Weights of a small mixture-of-experts language model, trained from scratch on English Wikipedia.
Size: 10 layers, width 224, vocabulary 16384, 33.5M parameters.
Experts: 64 experts in each of 10 layers, 96 GELU neurons an expert, 4 picks a token, a softmax router.
Training: a variant of Muon for the experts, 352M tokens, 10752 steps.
Below are experts of layer 7 (counted from 0) of a mixture-of-experts language model. Rows are named up (a neuron's input weights, with its number), down (a neuron's output weights, with its number) and show model dimensions 0-223. Each number is 50 + 10 x the weight over its row's rms, rounded and kept within 0 to 99.
Before each expert's rows: a language model's description of what the expert responds to; "raises" lists some tokens whose logits its average output raises strongly, later layers aside. This comes from a sample of Wikipedia text that the model never trained on.

# expert 54
Description: Place-name endings. Suffix pieces ending place and person names, such as ville, ington, ford, shire, Angeles, plus dashes in medal rows and LaTeX commands.
raises: " JPL", " beetle", "Scientific"
up0:48 51 46 44 71 49 42 40 47 48 48 45 44 47 49 59 36 50 63 48 46 48 52 41 54 45 69 73 59 38 66 49 65 41 38 45 48 35 68 44 70 45 39 54 31 59 54 37 62 58 50 62 47 41 41 52 44 46 36 56 47 59 50 63 39 47 42 31 52 48 63 51 42 56 38 59 62 48 51 47 62 47 43 56 63 47 74 60 28 47 45 47 63 36 49 61 44 31 51 79 40 39 52 42 45 52 56 50 56 63 71 50 63 61 66 31 54 64 59 50 56 70 48 47 52 38 44 51 53 63 50 38 58 55 51 38 52 62 53 54 38 58 40 50 50 58 29 44 48 54 45 41 56 57 61 34 29 47 50 62 72 52 56 52 51 49 46 55 47 46 39 46 40 42 43 63 43 62 58 49 37 22 70 58 53 64 37 54 48 33 57 51 44 46 57 51 60 31 57 56 49 48 43 52 42 56 43 47 50 46 62 41 44 58 22 51 54 44 58 53 40 44 31 59
down0:35 42 64 49 57 48 60 47 55 35 53 71 46 46 43 37 61 37 56 50 43 56 51 54 46 31 45 44 37 59 52 62 30 36 54 41 56 46 44 48 44 50 57 47 34 33 41 56 27 53 62 54 36 49 45 76 40 60 55 39 55 43 36 48 60 46 63 53 51 46 45 32 55 40 72 43 68 49 45 64 50 58 55 50 51 53 53 49 69 63 54 55 42 53 57 49 55 51 46 50 73 35 48 50 50 53 41 48 41 46 47 39 52 47 46 52 41 43 43 65 64 57 57 38 57 33 39 65 41 51 57 57 51 56 48 51 60 60 50 67 53 33 46 45 51 54 65 54 49 58 57 51 60 50 52 60 69 40 66 55 59 56 57 29 62 49 56 31 43 56 63 45 39 57 59 69 37 48 44 42 15 42 37 40 45 57 44 32 54 34 25 53 60 52 47 46 59 48 50 54 62 62 42 71 50 56 41 41 49 45 49 53 49 49 69 54 62 69 43 72 58 51 46 60

# expert 13
Description: Years and digits. Digits and year prefixes in numbers, scores, measurements and table figures, such as 201(1), 4–0, 3.6, decimal points.
raises: "1", "4", "7", "2", "6", "0"
up0:70 39 62 41 49 45 46 36 50 40 55 45 53 53 48 70 60 55 44 54 50 52 54 53 50 59 54 45 61 58 57 53 65 56 50 52 67 50 35 52 52 49 59 55 49 43 63 32 73 53 40 55 60 49 49 43 36 28 36 60 58 61 44 49 56 52 57 43 66 44 40 68 52 52 60 50 33 62 44 48 35 41 42 47 52 41 37 51 53 52 47 55 42 39 69 42 46 46 40 33 33 43 51 32 49 38 44 52 46 28 38 42 69 43 64 51 54 33 51 52 65 36 59 53 35 64 31 47 69 59 60 61 38 52 52 61 37 51 39 62 54 68 49 46 43 49 32 44 46 53 45 62 52 50 40 48 67 55 46 78 57 44 53 44 58 40 48 70 52 49 44 60 45 27 69 45 45 64 33 65 36 50 51 66 57 66 66 49 49 48 42 37 51 51 56 44 51 60 61 40 31 50 42 53 53 50 40 57 58 52 51 60 32 66 74 48 45 54 57 49 46 45 42 45
down0:61 34 22 41 45 62 55 52 38 27 56 55 53 47 66 65 61 39 58 47 65 56 43 58 57 52 68 62 45 61 49 45 45 52 43 65 50 48 64 26 65 52 51 68 36 44 42 50 45 53 53 37 61 62 60 62 51 51 49 58 61 45 41 36 31 43 39 47 44 47 51 56 56 69 47 39 60 68 51 29 46 41 39 54 57 39 49 53 50 44 58 65 58 59 58 51 40 20 53 56 47 57 47 55 35 51 50 45 49 46 45 68 61 48 61 56 60 59 48 51 62 57 54 47 63 36 38 46 31 51 33 57 42 50 60 38 63 50 53 42 58 41 48 72 52 48 60 45 37 48 45 70 45 54 40 62 35 64 49 40 58 50 56 58 50 46 43 42 66 38 49 46 38 77 56 47 53 42 53 46 64 63 46 53 36 56 36 50 44 57 34 52 56 42 48 41 59 57 44 59 43 47 65 56 47 39 59 45 31 39 43 29 47 38 43 56 41 69 48 59 48 43 62 45

# expert 24
Description: Word-initial Latinate stems. Opening pieces of Latinate words after a space, such as diss, disc, emp, rec, res, dec, bl, as in dissolve and discography.
raises: "ol", "ur", "urs", "onn", "arn", "ond"
up1:47 39 44 49 35 38 34 45 51 50 52 55 50 42 36 50 44 44 46 55 57 40 61 47 38 68 56 50 61 48 38 44 53 50 60 53 49 33 59 41 51 63 70 59 58 42 33 43 62 47 69 46 64 51 35 41 50 55 40 56 71 52 52 47 35 55 47 31 57 51 55 66 54 48 44 51 53 56 57 32 62 56 61 35 38 43 62 35 50 35 39 55 72 42 37 37 65 49 45 59 45 39 42 50 68 59 36 53 48 53 77 43 52 36 52 36 56 48 59 40 58 59 45 55 71 43 42 33 59 57 54 53 33 45 58 49 50 51 56 71 41 35 54 64 43 63 13 48 61 46 54 62 63 42 52 59 44 43 44 55 43 43 59 37 46 72 54 48 47 50 53 45 45 49 44 59 51 50 42 38 48 69 47 61 56 48 39 42 46 45 41 40 45 66 52 43 68 43 53 65 57 41 50 47 42 49 50 39 37 40 78 56 43 47 59 58 63 59 39 63 41 42 43 57
down1:44 65 59 42 40 53 58 48 56 50 34 40 47 59 63 59 39 47 50 73 49 58 47 44 52 75 56 27 48 35 53 48 45 69 66 46 59 61 49 23 75 29 56 45 60 43 56 50 48 60 56 61 43 42 44 29 57 41 33 54 51 33 48 50 44 69 48 40 41 56 36 50 45 54 47 52 56 63 68 41 56 64 48 51 62 41 50 62 48 51 60 40 52 42 54 60 48 69 53 62 59 50 40 38 45 21 45 48 44 59 50 50 32 49 57 48 48 40 47 63 51 55 37 49 65 42 51 45 52 57 47 64 53 49 65 49 59 48 48 38 59 59 46 29 53 54 60 42 60 44 44 54 58 70 49 41 62 50 49 37 49 50 42 38 23 55 68 44 55 50 35 53 49 54 60 57 56 37 54 61 58 59 44 49 41 37 48 54 46 69 56 51 59 32 46 58 57 62 48 38 56 35 32 45 52 39 57 45 43 56 64 21 38 43 57 52 50 50 55 58 60 39 52 44

# expert 19
Description: Non-Latin scripts, parentheses. Bytes of Cyrillic, Hebrew, Chinese and Thai text, plus the token right after an opening parenthesis or quote, like (ab)breviated, "Love.
raises: " (", " |", ")"
up0:40 67 54 47 55 43 45 39 40 49 44 33 40 63 42 58 41 68 51 53 67 54 51 52 44 53 47 59 51 54 46 58 49 38 25 21 46 64 49 42 51 38 61 45 43 43 49 38 63 54 42 38 44 48 45 41 60 39 66 41 44 57 61 41 56 47 34 33 41 42 60 66 46 49 49 63 31 56 50 48 15 62 34 47 59 39 58 47 32 43 44 39 49 54 47 43 52 43 66 41 58 39 67 44 54 34 57 64 38 51 48 40 62 47 59 53 47 58 57 29 62 42 55 44 55 45 48 47 61 67 47 53 66 47 55 37 69 50 52 46 36 51 60 41 56 57 63 46 57 43 46 40 60 41 61 58 51 45 55 46 50 61 57 46 65 39 45 40 55 59 45 46 46 31 46 60 49 31 40 59 41 45 43 58 57 29 42 65 58 59 56 24 44 39 50 55 46 52 65 40 38 55 74 48 66 38 60 63 45 48 46 63 42 47 48 40 55 45 43 39 46 49 67 58
down0:41 53 62 71 39 48 47 58 59 52 49 49 50 44 68 58 58 60 56 37 58 47 32 44 57 47 44 56 37 45 57 51 60 46 60 57 59 45 58 60 47 49 40 48 62 49 61 69 42 57 41 41 43 32 53 41 41 33 40 54 52 29 51 66 57 63 58 41 68 66 53 36 54 54 54 28 69 61 59 47 56 50 57 66 57 46 60 56 50 61 35 41 52 54 53 53 54 52 60 47 54 50 69 55 42 47 40 46 50 51 49 54 56 67 45 51 49 54 36 49 43 58 51 44 49 50 61 50 49 45 48 65 47 07 40 43 54 62 39 36 44 56 54 57 51 41 67 54 48 47 68 51 51 39 44 15 29 37 50 56 57 60 57 52 67 47 45 35 60 52 46 47 50 68 31 45 61 32 53 37 37 47 34 43 49 45 38 64 46 31 51 39 54 66 46 56 44 43 44 52 60 46 50 51 61 44 32 60 37 36 48 56 47 40 64 51 31 54 70 52 54 50 49 47

# expert 26
Description: Inner Latinate pieces. Middle pieces of Latinate words and names, often before suffixes like ate or ation, such as ic in caricatures, oc in Advocate.
raises: "lee", "ious", "amic", "aceae", "oor"
up1:62 65 49 31 65 59 39 45 42 60 59 74 49 67 35 61 62 40 47 62 55 61 51 37 55 41 35 57 59 57 56 55 69 61 39 66 65 49 67 57 59 44 44 41 46 44 51 57 34 44 28 40 53 47 39 50 51 44 33 59 62 46 39 52 69 45 37 41 51 46 44 35 60 56 61 59 45 46 36 45 57 52 49 43 56 39 61 56 60 38 61 54 42 36 80 64 53 51 49 65 47 44 65 58 30 59 66 70 46 38 52 55 43 61 48 59 55 59 51 36 54 48 41 40 47 35 47 56 60 48 43 47 57 45 50 44 33 56 48 63 55 56 53 35 68 51 52 34 39 58 46 45 43 65 51 39 46 56 51 57 41 55 45 44 50 44 46 43 49 53 46 59 45 66 59 53 54 45 43 34 46 42 33 46 56 56 47 63 51 70 60 37 67 38 34 47 43 65 60 45 62 35 65 61 53 60 63 51 35 63 50 54 57 46 53 72 52 54 64 49 41 66 43 56
down1:35 26 36 58 55 64 48 32 48 45 49 56 60 61 47 48 47 62 44 46 52 63 39 43 45 45 29 44 49 35 52 47 40 56 58 53 35 31 57 62 48 53 41 36 49 54 56 52 54 56 38 53 48 71 39 60 58 44 44 52 62 48 45 54 46 43 43 52 60 57 44 39 31 56 50 46 65 56 47 51 42 73 50 61 46 69 52 51 60 43 62 50 61 48 45 63 66 50 80 29 46 45 34 59 36 59 31 54 27 46 36 68 54 52 51 55 63 40 56 43 72 65 61 47 49 45 58 58 51 51 53 64 45 50 22 60 69 49 48 29 40 38 49 49 54 59 50 54 30 71 59 47 50 34 45 60 42 62 50 49 62 57 56 52 51 59 65 49 43 48 71 35 53 42 49 68 38 50 46 57 53 48 45 48 39 40 45 52 43 41 38 54 48 65 53 53 43 35 55 52 55 50 54 54 49 56 46 56 64 32 45 64 53 47 32 68 56 31 45 50 48 55 53 54

# expert 31
Description: Table pipes, symbols. Table separator pipes, blank cells, currency signs and punctuation within numbers or web addresses, such as $500, |, the dot in .de.
raises: "1", "99", "4", "3", "2", "50"
up2:33 51 55 56 40 51 52 51 38 44 50 55 52 57 58 50 69 39 52 56 47 44 54 42 46 35 43 64 50 56 42 34 54 44 48 43 46 50 56 42 50 50 55 51 43 55 46 61 42 62 44 53 59 49 48 45 36 52 47 69 59 64 76 48 50 39 43 56 47 40 47 57 40 66 64 43 60 60 41 49 48 53 43 28 42 40 36 50 56 50 56 57 54 35 48 50 47 61 53 60 40 51 58 46 32 38 49 49 52 63 48 45 62 56 50 40 65 57 33 57 59 40 54 52 74 36 42 40 66 33 45 52 17 44 55 38 45 59 44 49 45 53 50 65 44 59 40 26 48 46 40 42 65 54 48 36 53 36 48 36 72 51 55 55 57 40 54 38 64 38 45 39 35 56 51 45 63 81 65 65 58 37 47 64 63 44 48 48 52 74 61 63 46 38 74 58 60 61 62 60 69 48 57 43 58 66 58 55 60 56 30 38 49 36 52 51 53 39 53 47 55 63 48 58
down2:72 65 52 54 58 64 62 44 49 44 42 53 42 54 60 20 39 52 35 56 27 48 42 53 44 52 46 42 49 46 48 51 45 47 33 37 48 69 57 73 61 61 56 37 31 35 43 33 67 39 45 61 62 56 40 60 46 50 47 40 40 40 50 48 57 35 55 62 29 45 48 50 54 56 37 40 53 49 61 50 65 46 52 60 53 48 55 54 50 35 40 54 71 47 55 47 37 42 54 50 53 38 47 53 69 58 32 51 63 50 53 55 38 50 46 64 29 63 45 50 40 50 66 64 48 55 42 57 50 36 63 31 56 44 57 64 42 49 54 60 55 64 70 43 55 49 59 50 70 58 44 56 46 50 46 52 32 56 59 50 41 47 42 53 50 53 49 65 66 56 49 35 58 48 50 55 38 39 49 46 27 51 50 53 46 58 51 33 48 47 64 41 59 38 43 43 49 43 50 45 34 60 53 53 43 33 63 24 49 46 67 59 55 61 56 57 47 50 68 28 55 60 50 64

# expert 29
Description: Sports, media topic words. Topic nouns for sports, music and television and word pieces in headings or names, e.g. basketball, football, Table tennis, jazz, S'op'ot.
raises: "our", "iah", "ious", "rey", "urg"
up1:41 52 45 50 48 68 31 41 35 53 42 48 43 49 51 63 47 29 47 57 63 66 41 41 61 36 49 79 39 61 50 69 57 63 41 59 40 57 54 53 44 55 39 54 43 59 48 54 52 61 62 41 44 57 65 40 49 59 52 43 43 53 36 30 77 48 54 44 62 21 64 48 59 56 56 52 60 43 43 65 31 54 50 45 54 51 60 51 44 37 33 42 45 51 61 47 35 53 54 55 41 35 63 69 46 45 48 61 46 54 50 46 56 32 29 42 65 59 62 60 55 60 47 50 42 63 42 56 43 55 39 47 54 49 65 47 62 47 61 37 52 47 53 46 51 51 43 51 45 57 49 42 41 66 56 49 61 55 38 42 50 41 45 32 55 58 49 37 59 44 35 31 25 55 51 54 41 45 66 34 55 48 54 43 62 47 64 56 50 52 47 47 40 40 59 62 77 42 48 57 62 58 72 49 49 56 51 42 46 46 48 62 54 35 58 42 53 67 65 55 35 56 60 42
down1:72 41 42 40 51 41 69 59 57 52 42 50 52 56 48 57 46 63 52 34 64 45 54 42 54 34 54 53 47 47 46 50 66 42 66 35 48 54 47 53 52 51 41 53 42 44 47 46 37 62 55 44 37 50 47 55 47 60 65 53 56 65 44 40 47 49 41 37 52 31 40 53 38 37 48 42 55 19 34 57 36 53 48 60 44 43 66 70 51 46 33 59 47 73 46 59 43 55 40 45 59 55 33 43 37 49 65 47 65 51 66 51 39 55 57 57 52 47 45 66 41 39 57 46 37 55 60 57 56 45 59 59 36 66 55 53 32 59 45 42 52 53 43 35 59 46 55 50 23 42 47 58 54 50 34 45 58 39 48 64 62 48 60 71 40 44 60 64 33 49 51 54 45 66 55 31 38 46 45 52 48 40 54 55 71 55 47 70 44 53 56 52 46 49 62 68 40 57 64 51 42 45 35 46 35 37 63 63 65 41 68 65 51 58 68 46 47 33 53 61 44 42 45 54

# expert 27
Description: Spaces before years. Bare space tokens before years in tables and dates, like |  1900 or October 3,  2013; also word-start prefixes un, dis and opening parentheses.
raises: "200", "201", "20", "199", "198", "202"
up2:33 55 40 36 51 48 55 54 70 40 68 56 49 42 31 46 44 26 65 53 48 44 60 40 51 51 42 56 54 58 42 56 41 44 65 29 67 56 45 51 43 51 56 56 39 61 62 29 45 46 44 52 53 58 43 69 58 65 47 58 53 40 57 52 44 49 28 50 58 52 46 68 35 55 35 65 59 44 54 45 51 47 52 57 64 55 56 49 53 61 41 55 46 50 65 43 46 47 38 47 37 42 48 61 36 50 60 54 30 78 41 54 50 60 61 44 42 67 53 42 51 39 40 63 54 27 50 38 54 31 55 52 39 57 39 54 66 45 52 47 55 47 57 29 37 38 55 62 50 36 34 62 43 63 57 62 37 49 38 50 58 53 37 51 41 54 50 73 50 51 42 64 33 43 51 42 60 53 45 53 50 52 56 60 32 59 49 63 50 57 42 36 54 50 27 50 60 36 57 67 61 53 44 54 34 51 47 44 65 45 47 54 60 52 41 55 42 47 36 67 34 53 49 69
down2:58 47 45 46 50 50 34 56 57 41 55 33 53 60 47 26 43 46 29 51 46 37 64 48 45 56 48 65 44 50 41 42 59 46 55 43 56 47 51 74 74 56 45 50 58 34 53 49 59 57 62 51 40 46 47 57 59 46 36 55 60 48 53 28 48 51 48 61 50 61 39 51 52 41 50 61 69 37 65 64 41 54 65 37 35 49 65 57 42 41 58 32 53 71 53 42 48 64 46 51 17 44 57 53 51 47 63 38 52 29 43 59 57 35 55 62 47 43 46 47 59 60 45 41 48 49 49 64 55 35 41 57 53 60 47 40 66 42 53 74 53 60 50 67 65 50 47 53 61 64 52 60 39 40 48 42 52 43 33 54 47 64 25 44 60 41 54 45 31 50 55 44 50 52 51 35 51 40 49 42 43 45 44 47 48 61 57 50 51 58 67 61 59 66 54 46 49 68 38 56 46 44 50 57 59 44 46 38 36 63 34 45 58 75 51 26 59 63 46 39 47 48 37 47

# expert 17
Description: Spaces before numbers, parentheses. Bare spaces and opening parentheses just before a number or note, plus heading and table-row ends, e.g. August' '18, '('first round).
raises: "3", "4", "1", "2", "6", "5"
up2:60 54 38 60 75 48 45 46 54 52 40 46 47 54 39 26 31 57 60 59 49 41 43 53 49 43 38 41 49 38 67 36 49 48 43 58 55 51 35 52 67 51 35 57 52 48 72 51 66 62 46 44 45 60 51 61 40 47 47 45 47 41 41 64 67 38 47 59 50 49 58 65 39 54 50 47 50 56 48 54 33 44 56 51 53 78 46 64 51 52 53 53 34 55 49 58 40 61 44 40 37 39 55 33 40 50 59 58 40 44 46 49 50 58 38 65 54 74 52 57 45 48 52 54 63 29 66 54 58 44 41 48 32 59 55 57 46 36 62 42 49 45 64 56 45 61 31 49 67 33 53 42 46 65 46 36 40 49 38 52 34 44 62 52 60 50 47 41 51 56 41 44 42 45 47 40 41 54 31 33 25 44 49 60 54 43 71 32 45 45 33 61 31 40 51 45 60 50 62 36 57 61 48 39 41 48 42 58 72 45 60 39 50 48 42 63 60 54 61 39 36 60 53 39
down2:47 50 44 47 43 46 48 54 59 49 61 53 44 46 49 33 47 52 45 36 47 50 33 48 52 53 57 58 48 35 24 59 51 52 43 67 47 66 48 70 53 46 51 47 41 55 45 32 40 49 56 41 58 44 42 71 28 40 63 44 51 49 53 36 36 65 53 26 59 50 55 48 61 46 45 41 55 39 59 58 62 42 42 26 30 37 48 28 36 60 46 57 50 63 64 63 61 29 39 41 35 50 66 43 47 52 35 58 51 48 44 54 63 50 50 52 45 56 55 38 52 48 50 45 54 64 59 46 54 30 40 54 47 65 59 54 75 67 67 60 62 50 63 50 58 51 52 51 56 66 34 37 70 38 43 56 57 72 47 51 37 57 32 51 49 40 41 69 52 59 60 69 45 46 57 50 60 57 62 39 53 54 45 50 42 53 44 47 58 57 42 43 54 48 62 50 55 58 41 54 24 37 46 59 60 38 63 48 60 48 56 40 52 52 56 54 55 27 41 40 60 51 44 51

# expert 11
Description: Digits in IDs, years. Digits inside numbers, such as final digits of years, ID codes, percentages and table scores, e.g. 201'7', 240558'5', 64'.'64.
raises: ",", " |", "\n", "1", "7", "3"
up2:46 51 62 55 54 44 45 44 60 51 44 45 60 53 59 76 35 61 59 33 41 46 60 30 43 52 50 33 75 44 46 49 48 44 61 58 45 71 39 49 28 44 44 42 46 66 70 38 51 33 67 47 40 56 53 61 39 42 36 53 50 59 56 49 30 38 75 42 43 49 34 53 49 59 42 39 54 43 45 43 55 42 67 44 60 58 65 58 37 55 46 60 45 52 54 58 46 38 35 64 52 45 51 58 53 42 49 46 28 24 49 63 60 37 53 47 54 62 44 57 63 59 41 54 45 52 35 38 57 56 72 50 43 45 64 44 47 48 55 49 60 54 53 47 62 44 52 53 47 65 77 63 50 54 60 60 29 44 34 36 54 39 44 40 48 59 55 53 54 48 51 51 40 61 55 57 48 44 47 48 66 49 38 76 57 52 51 57 50 41 57 48 44 59 57 48 48 49 39 49 44 43 58 52 54 60 53 40 49 40 34 48 30 37 53 36 30 49 55 51 47 43 61 71
down2:43 67 62 42 61 64 59 51 26 53 38 51 47 33 49 42 54 44 54 60 51 45 33 51 47 59 44 52 20 48 53 40 45 46 34 57 45 45 59 75 60 48 52 44 45 60 35 47 68 38 52 65 52 58 47 47 58 45 59 67 54 54 44 38 62 51 41 48 59 52 70 57 68 55 43 48 42 04 48 51 53 56 41 54 39 39 37 40 42 47 45 44 47 62 59 59 54 52 54 38 62 51 51 58 56 35 50 55 53 68 34 45 52 60 51 60 66 53 62 65 60 56 57 38 55 49 51 44 58 62 40 65 56 41 49 52 60 36 49 48 41 38 43 53 65 42 40 38 51 53 35 23 59 46 50 52 46 32 62 53 54 36 56 50 47 43 54 49 50 48 56 40 42 41 39 56 51 50 55 43 62 57 38 44 59 71 53 53 32 55 35 42 57 49 51 62 57 57 68 50 44 74 40 52 48 40 50 67 46 61 51 60 50 50 53 59 38 52 47 34 48 60 49 31